{
  "num_hidden_layers": 9,
  "experts_per_token": 2,
  "hidden_act": "gelu",
  "moe_layers": [2, 3, 4, 5, 6, 7, 8],
  "router_score": "sigmoid",
  "routed_scale": 1.0,
  "balance_loss": 0.000982,
  "init_std_up": 0.0375,
  "lr_mult_down": 3.0
}
Below are experts of layer 2 (counted from 0) of a mixture-of-experts language model. Rows are named router (the router's row for the expert), up (a neuron's input weights, with its number) and show model dimensions 0-95. Each number is 50 + 10 x the weight over its row's rms, rounded and kept within 0 to 99.
After each expert's rows: a language model's description of what the expert responds to. This comes from a sample of Wikipedia text that the model never trained on.

# expert 3
router:43 53 62 61 47 35 41 45 67 40 42 50 26 52 59 69 52 59 53 34 43 55 45 59 24 39 62 46 49 44 46 50 57 66 47 56 59 50 39 56 57 54 50 46 32 56 53 51 34 51 50 38 48 55 19 51 44 62 43 50 77 52 48 44 52 52 52 54 37 81 44 48 44 38 57 58 35 36 44 53 38 48 38 58 46 31 62 47 55 46 42 49 55 71 52 53
up0:60 61 79 40 49 63 47 54 61 50 54 54 62 37 30 50 42 48 50 48 69 53 44 56 28 40 51 37 73 52 56 45 32 45 48 60 67 46 64 61 59 56 47 46 60 37 46 48 60 43 51 44 62 56 48 54 40 44 20 54 62 51 48 54 47 63 40 57 45 56 45 68 72 54 58 39 45 30 38 43 52 58 51 62 62 64 56 60 63 59 51 53 53 46 59 52
What it handles: Infinitive "to" after verbs or adjectives (afraid to, refuse to), plus dashes, heading "=", and month names in dates like 2 May 1689.

# expert 16
router:49 39 52 53 47 30 48 63 69 40 51 68 32 37 58 50 81 56 49 45 53 42 64 70 53 47 49 45 44 42 64 33 49 40 48 51 11 46 45 34 53 64 47 45 45 57 59 59 35 55 52 57 36 50 56 58 44 53 51 36 56 52 41 34 66 56 55 48 39 55 43 44 38 38 57 63 44 68 40 58 46 50 48 59 56 50 57 42 52 43 59 55 48 63 55 25
up0:59 47 66 56 40 54 55 61 59 53 36 57 31 54 50 49 65 64 47 46 53 43 53 39 65 42 41 48 48 45 36 43 46 52 36 36 40 55 51 48 69 49 75 50 58 52 40 42 58 41 36 53 35 68 27 63 44 42 40 35 55 52 40 63 52 44 54 47 34 48 68 57 45 44 55 48 41 62 42 41 60 60 57 59 37 64 49 63 59 54 47 66 36 65 34 46
What it handles: Given names and initials that begin a person's name in lists, tables and credits, such as John, Sean, Thomas, P.

# expert 9
router:50 32 68 51 45 44 42 56 48 52 49 54 63 61 44 52 45 60 50 45 50 27 52 58 48 51 50 49 56 53 26 40 51 63 41 70 45 41 43 55 52 44 50 36 55 37 42 50 51 53 65 55 48 62 46 53 63 37 43 53 22 23 46 52 41 43 54 42 78 63 40 46 57 59 45 51 37 48 59 46 44 51 63 33 42 45 57 53 65 56 32 57 46 56 57 56
up0:38 38 56 37 34 47 54 53 34 67 59 51 56 40 43 48 41 37 45 49 55 54 35 61 50 71 47 44 52 42 56 55 45 43 61 38 29 60 44 66 65 46 52 65 51 44 57 62 41 46 45 56 49 49 54 58 48 65 43 35 52 54 50 60 68 65 48 47 59 44 46 53 50 51 45 54 33 44 48 28 63 69 53 33 56 56 31 48 48 53 48 50 54 53 44 55
What it handles: First token of a line: a table-row pipe, a list dash, a section heading marker like ==Early or ===C, or numbering like 1.

# expert 0
router:33 52 40 45 66 50 40 48 54 29 62 46 65 39 39 47 39 60 42 59 48 35 53 58 40 61 58 45 53 47 55 38 46 35 38 55 55 43 54 65 49 55 55 45 52 57 35 45 39 67 67 58 37 34 68 53 45 54 34 52 43 39 48 49 26 48 59 46 71 71 48 42 44 54 50 56 56 62 51 75 33 59 53 70 49 53 62 52 45 36 48 51 50 52 60 54
up0:52 45 44 54 73 61 28 42 72 52 35 61 56 73 57 61 52 54 46 59 30 55 55 37 62 51 58 51 59 47 61 66 56 60 55 39 51 56 46 53 46 64 31 43 61 69 44 63 43 23 37 31 58 59 41 46 45 45 57 52 23 60 60 50 52 49 45 41 56 53 63 52 51 28 52 45 71 25 53 69 46 65 53 60 47 53 56 27 56 55 41 71 61 53 46 47
What it handles: Inner and final word pieces such as ing, ed, able, ised, plus verb particles up, down, back, away.

# expert 40
router:61 49 56 56 41 49 50 59 54 33 44 56 45 37 57 44 67 58 55 41 56 51 69 59 39 45 45 48 45 49 59 46 63 76 56 47 12 41 46 52 30 73 43 42 58 61 46 54 45 44 46 57 52 55 63 56 35 42 43 40 67 43 46 48 49 43 55 44 36 49 38 45 38 49 49 62 39 41 44 59 44 71 61 42 58 57 41 57 46 30 52 65 48 49 56 40
up0:66 44 56 56 46 67 50 45 58 43 41 51 60 36 53 47 65 70 49 50 47 44 48 45 56 37 53 45 39 38 52 58 60 56 54 66 54 43 30 61 55 59 54 38 51 57 48 57 57 32 42 63 42 38 49 45 65 53 63 48 57 41 31 40 31 50 49 48 43 54 47 51 58 50 30 63 59 63 51 52 39 43 56 58 41 42 43 56 51 73 61 60 62 48 47 50
What it handles: Proper nouns in team, college and place names, especially in sports tables: College, FC, Lake, Boston, Wanderers.

# expert 4
router:49 44 55 57 51 62 47 55 51 50 53 51 40 46 44 70 49 51 45 46 60 44 57 62 43 53 50 52 53 49 43 43 52 62 48 55 30 54 42 49 30 51 49 50 48 58 47 49 38 61 43 44 35 46 41 54 31 54 43 47 56 39 64 46 50 53 63 48 44 38 62 41 49 27 53 69 39 45 53 57 46 62 34 44 46 51 33 32 53 66 51 58 53 64 54 23
up0:28 58 64 45 50 55 53 61 45 41 46 48 62 50 36 50 46 41 32 56 40 56 64 42 60 48 31 53 61 51 44 50 45 50 47 44 49 48 56 75 41 49 55 58 39 55 58 46 75 55 57 36 44 49 52 52 71 45 33 57 60 53 60 51 62 62 29 41 33 55 43 48 46 46 72 39 53 63 54 55 64 42 61 49 53 38 51 52 51 50 46 43 40 33 50 69
What it handles: Slashes in dates, scores and titles, opening brackets, LaTeX symbols, and foreign particles like de, des, en, la.

# expert 12
router:22 40 53 47 28 54 48 48 70 36 66 77 39 52 43 50 85 56 48 60 57 59 37 51 55 48 57 42 67 53 56 34 58 71 52 55 29 26 80 35 47 55 51 33 42 51 46 59 51 61 56 52 44 50 44 51 45 48 35 65 45 56 48 47 41 40 62 48 59 58 58 47 37 43 56 62 43 24 52 47 51 68 53 58 52 41 57 55 53 43 47 46 52 59 42 56
up0:56 55 67 66 54 48 39 56 41 35 65 44 43 66 55 33 66 57 48 50 41 36 42 52 46 42 49 44 61 48 72 52 62 44 63 50 57 46 51 51 44 59 51 41 51 50 52 60 49 40 57 50 36 71 38 55 62 40 60 49 36 56 47 51 57 65 40 42 39 58 51 50 35 63 42 44 67 47 33 74 44 54 55 46 46 49 65 43 36 48 40 43 55 55 50 62
What it handles: Middle syllables of proper names and foreign words, like Set-on Hall, Sc-un-thorpe, Carl-a, Vert-ig-o, Ans-ari.

# expert 15
router:47 53 48 64 63 49 36 50 50 38 47 71 37 24 48 52 63 39 43 27 73 36 59 64 53 53 57 56 65 41 55 45 49 45 52 59 25 57 62 59 42 61 50 49 56 46 38 46 37 64 59 39 50 54 43 58 37 52 60 65 44 56 58 41 44 52 62 50 57 51 49 38 41 40 57 67 46 42 48 57 43 60 53 62 56 42 50 50 65 42 59 54 57 70 55 27
up0:48 61 56 49 53 59 55 42 53 76 56 66 53 47 43 51 56 54 44 54 50 51 42 58 40 47 59 35 42 41 56 38 49 36 33 36 44 44 40 49 31 64 51 75 61 59 22 53 45 53 52 48 49 49 39 47 61 46 59 46 49 53 50 66 22 47 37 49 30 47 50 44 45 64 48 25 50 70 46 34 64 53 49 52 70 43 36 47 45 49 40 51 53 61 65 32
What it handles: Space-led capital letters or short capitalised pieces that begin a proper name, often in lists or tables, as in St Asaph, Gwadar, Kanto.

# expert 1
router:39 54 56 41 54 56 44 46 77 56 65 48 51 49 45 58 67 56 44 40 48 61 58 50 41 39 52 43 45 57 60 24 41 54 42 51 16 46 61 45 43 51 37 49 43 47 55 48 40 48 55 56 43 46 48 55 35 56 39 45 73 52 34 37 37 56 63 55 40 66 40 42 41 42 59 58 55 47 57 56 47 61 53 70 64 48 58 57 61 42 47 57 49 39 45 45
up0:55 47 59 43 34 30 65 66 33 47 60 49 49 40 47 38 68 38 68 74 55 43 45 46 49 45 38 40 54 68 46 45 46 44 57 61 32 63 59 66 33 64 40 50 50 52 62 53 54 52 54 56 48 35 35 35 51 70 53 34 54 47 46 61 58 70 46 56 20 58 59 58 50 59 40 67 52 47 59 42 41 49 58 51 41 35 54 46 40 45 59 49 39 36 54 57
What it handles: Middle and final pieces of foreign or Latin words, often taxonomic endings in taxoboxes, such as -ae, -idae, -us, -ensis.

# expert 38
router:37 54 58 37 41 67 56 41 67 50 58 65 43 63 44 74 66 54 50 45 44 49 55 43 41 45 59 46 64 57 58 33 40 71 45 52 37 50 61 45 43 55 45 42 53 54 40 54 48 49 51 50 37 31 34 57 31 47 55 53 54 58 44 41 38 45 70 48 42 56 52 41 48 41 53 54 53 23 64 64 46 62 51 47 66 46 54 50 77 49 47 53 56 50 43 48
up0:58 39 49 39 49 42 55 47 44 62 60 57 60 52 42 44 39 47 48 49 55 43 45 49 44 72 53 48 47 60 44 47 76 58 51 67 52 63 62 51 56 47 44 48 76 37 47 52 34 57 52 47 52 41 31 40 44 55 64 54 46 48 61 48 45 52 50 56 55 39 43 69 56 41 40 60 39 65 54 47 58 42 36 61 49 65 45 45 69 46 48 56 58 39 45 58
What it handles: Inner and final letter pieces of foreign or unusual proper names, such as gh, z, stad, ş, Shab(b)ir.

# expert 19
router:43 58 43 49 61 48 39 63 51 51 74 58 36 54 53 62 29 60 57 54 53 39 66 44 67 47 50 43 60 50 42 32 56 40 32 35 47 47 43 59 55 47 47 48 41 52 36 48 41 60 61 46 32 65 52 62 43 42 30 39 55 38 66 40 51 48 53 39 37 52 51 46 33 39 35 51 38 43 52 42 51 45 47 58 53 57 52 61 57 48 53 63 63 60 48 46
up0:40 36 56 58 25 62 45 59 55 57 56 56 56 45 41 55 45 56 64 52 73 62 35 45 47 61 51 24 55 47 58 28 55 37 54 52 44 40 41 59 50 40 69 58 48 74 46 57 64 45 65 52 50 44 38 43 62 38 63 55 59 50 36 54 45 54 54 50 55 58 46 71 57 44 50 58 29 53 64 51 63 46 47 55 48 40 49 48 47 44 45 56 38 51 46 59
What it handles: Content-word stems from technical, scientific or descriptive prose, often continued by a suffix, as in folds, compressibility, test, flow, attack.

# expert 10
router:47 52 52 39 25 65 56 53 57 78 48 52 49 61 51 74 59 65 50 56 53 55 48 41 57 40 42 50 58 43 40 27 60 63 43 38 41 56 46 39 57 55 47 49 29 36 53 45 37 61 39 53 44 42 38 60 50 47 46 43 48 57 66 41 55 65 56 16 58 56 43 52 34 32 44 49 45 31 58 62 49 60 38 43 47 52 48 40 53 43 50 61 41 52 53 32
up0:48 49 50 59 50 54 43 52 61 55 55 31 47 51 31 52 48 43 51 53 69 49 39 65 65 35 76 59 59 61 50 47 53 54 31 38 34 51 62 58 39 41 47 55 49 57 55 37 74 54 33 44 52 41 50 53 44 52 30 41 38 58 60 36 48 35 40 41 42 25 64 47 55 54 48 51 58 46 65 55 51 52 58 61 50 75 67 57 33 65 54 59 55 53 45 41
What it handles: Hyphens and the pieces after them in compounds, codes and ISBNs, such as -based, -19, -in, plus some of and in.

# expert 18
router:40 53 50 67 33 57 44 46 37 55 53 51 40 45 45 56 48 39 48 44 63 46 44 53 55 49 48 52 59 58 39 38 55 51 52 48 37 33 48 65 32 49 48 47 47 52 53 43 31 53 41 62 39 57 28 56 23 54 33 54 50 48 64 36 53 32 67 41 49 41 67 42 47 39 55 60 49 39 52 49 43 63 29 65 51 37 39 53 52 68 47 60 43 50 53 25
up0:26 63 47 49 48 63 47 53 43 45 46 27 45 55 56 49 76 48 50 56 46 58 48 50 55 50 48 50 50 60 51 48 54 39 48 38 32 33 59 47 45 54 61 38 71 32 66 45 70 55 36 54 35 56 59 35 72 55 47 48 54 57 47 42 37 48 61 43 46 55 65 38 53 66 61 57 35 58 32 50 34 47 53 43 52 49 44 42 51 41 46 39 50 73 49 49
What it handles: Opening pieces of split lowercase words after articles or quotes, such as sp(arrows), pl(aces), red(shirted), plus opening parentheses and quote marks.

# expert 29
router:50 38 56 48 66 44 49 41 52 59 37 48 51 48 48 48 58 70 34 47 49 76 60 50 51 36 46 49 42 45 61 47 59 46 47 31 24 42 47 77 70 43 52 42 77 59 49 64 36 51 46 53 47 18 64 53 49 50 67 42 68 43 42 31 54 61 54 61 55 80 49 42 34 58 47 39 59 57 48 58 47 46 49 86 53 44 45 65 51 51 35 58 56 34 39 50
up0:52 45 48 53 56 32 56 69 59 40 35 51 49 64 45 52 39 54 33 56 63 49 53 35 62 42 57 59 41 39 45 45 33 29 70 44 42 44 38 42 53 54 35 43 48 43 47 66 54 44 55 51 39 47 53 58 46 56 48 54 44 49 62 47 37 51 46 63 54 59 60 50 57 74 34 63 54 70 51 36 44 56 41 72 53 45 27 46 64 55 52 36 38 63 49 45
What it handles: List dashes and field labels opening infobox-style lines, such as Born:, Personal information, Scientific classification, Family:, Also known as:.

# expert 22
router:53 34 58 55 54 45 44 50 58 53 70 33 38 48 62 55 52 54 50 26 50 41 52 59 55 48 54 52 39 32 26 47 43 41 38 51 51 55 49 49 48 40 55 48 47 41 54 47 59 41 50 48 47 55 62 49 45 57 58 45 46 19 45 44 46 46 59 57 48 33 58 46 53 51 52 59 28 40 43 56 48 51 45 52 74 58 22 53 52 59 35 53 47 52 45 38
up0:66 56 48 34 51 68 58 49 32 33 66 46 47 39 59 66 51 45 69 53 38 32 44 36 58 46 65 39 41 50 53 66 46 56 48 50 47 60 57 40 48 52 63 52 39 69 53 31 48 35 45 42 62 49 49 56 36 47 37 47 44 59 37 48 48 49 38 56 52 70 63 69 51 64 44 69 41 55 63 48 59 33 59 35 48 51 58 41 25 49 38 56 44 55 56 52
What it handles: Coordinating words joining list items or clauses, mostly and, also with, or, has, had, and numbers like two and seven.

# expert 33
router:38 49 65 52 34 40 54 53 74 43 46 63 42 50 41 61 79 58 42 35 41 42 54 61 41 45 49 37 50 42 59 31 48 62 37 60 12 43 59 32 69 59 40 42 46 42 52 62 53 51 55 54 42 46 66 63 35 49 52 41 60 39 50 38 41 52 62 51 47 43 35 47 45 36 54 72 49 50 49 56 44 60 40 61 63 62 58 37 48 43 55 60 44 50 40 50
up0:72 45 45 55 53 36 60 52 50 59 35 49 54 51 55 50 54 49 59 48 40 29 57 48 50 43 57 42 55 65 62 61 61 54 42 34 58 32 50 47 48 50 41 30 43 55 55 62 37 37 59 55 46 46 61 42 31 33 55 58 46 79 45 37 44 61 65 48 57 45 63 37 48 34 57 34 41 55 51 54 40 17 43 63 48 47 55 57 57 48 38 59 69 26 43 49
What it handles: Common first names and surname or place-name endings, such as John, David, -ley, -son, -ford, -ton, -field.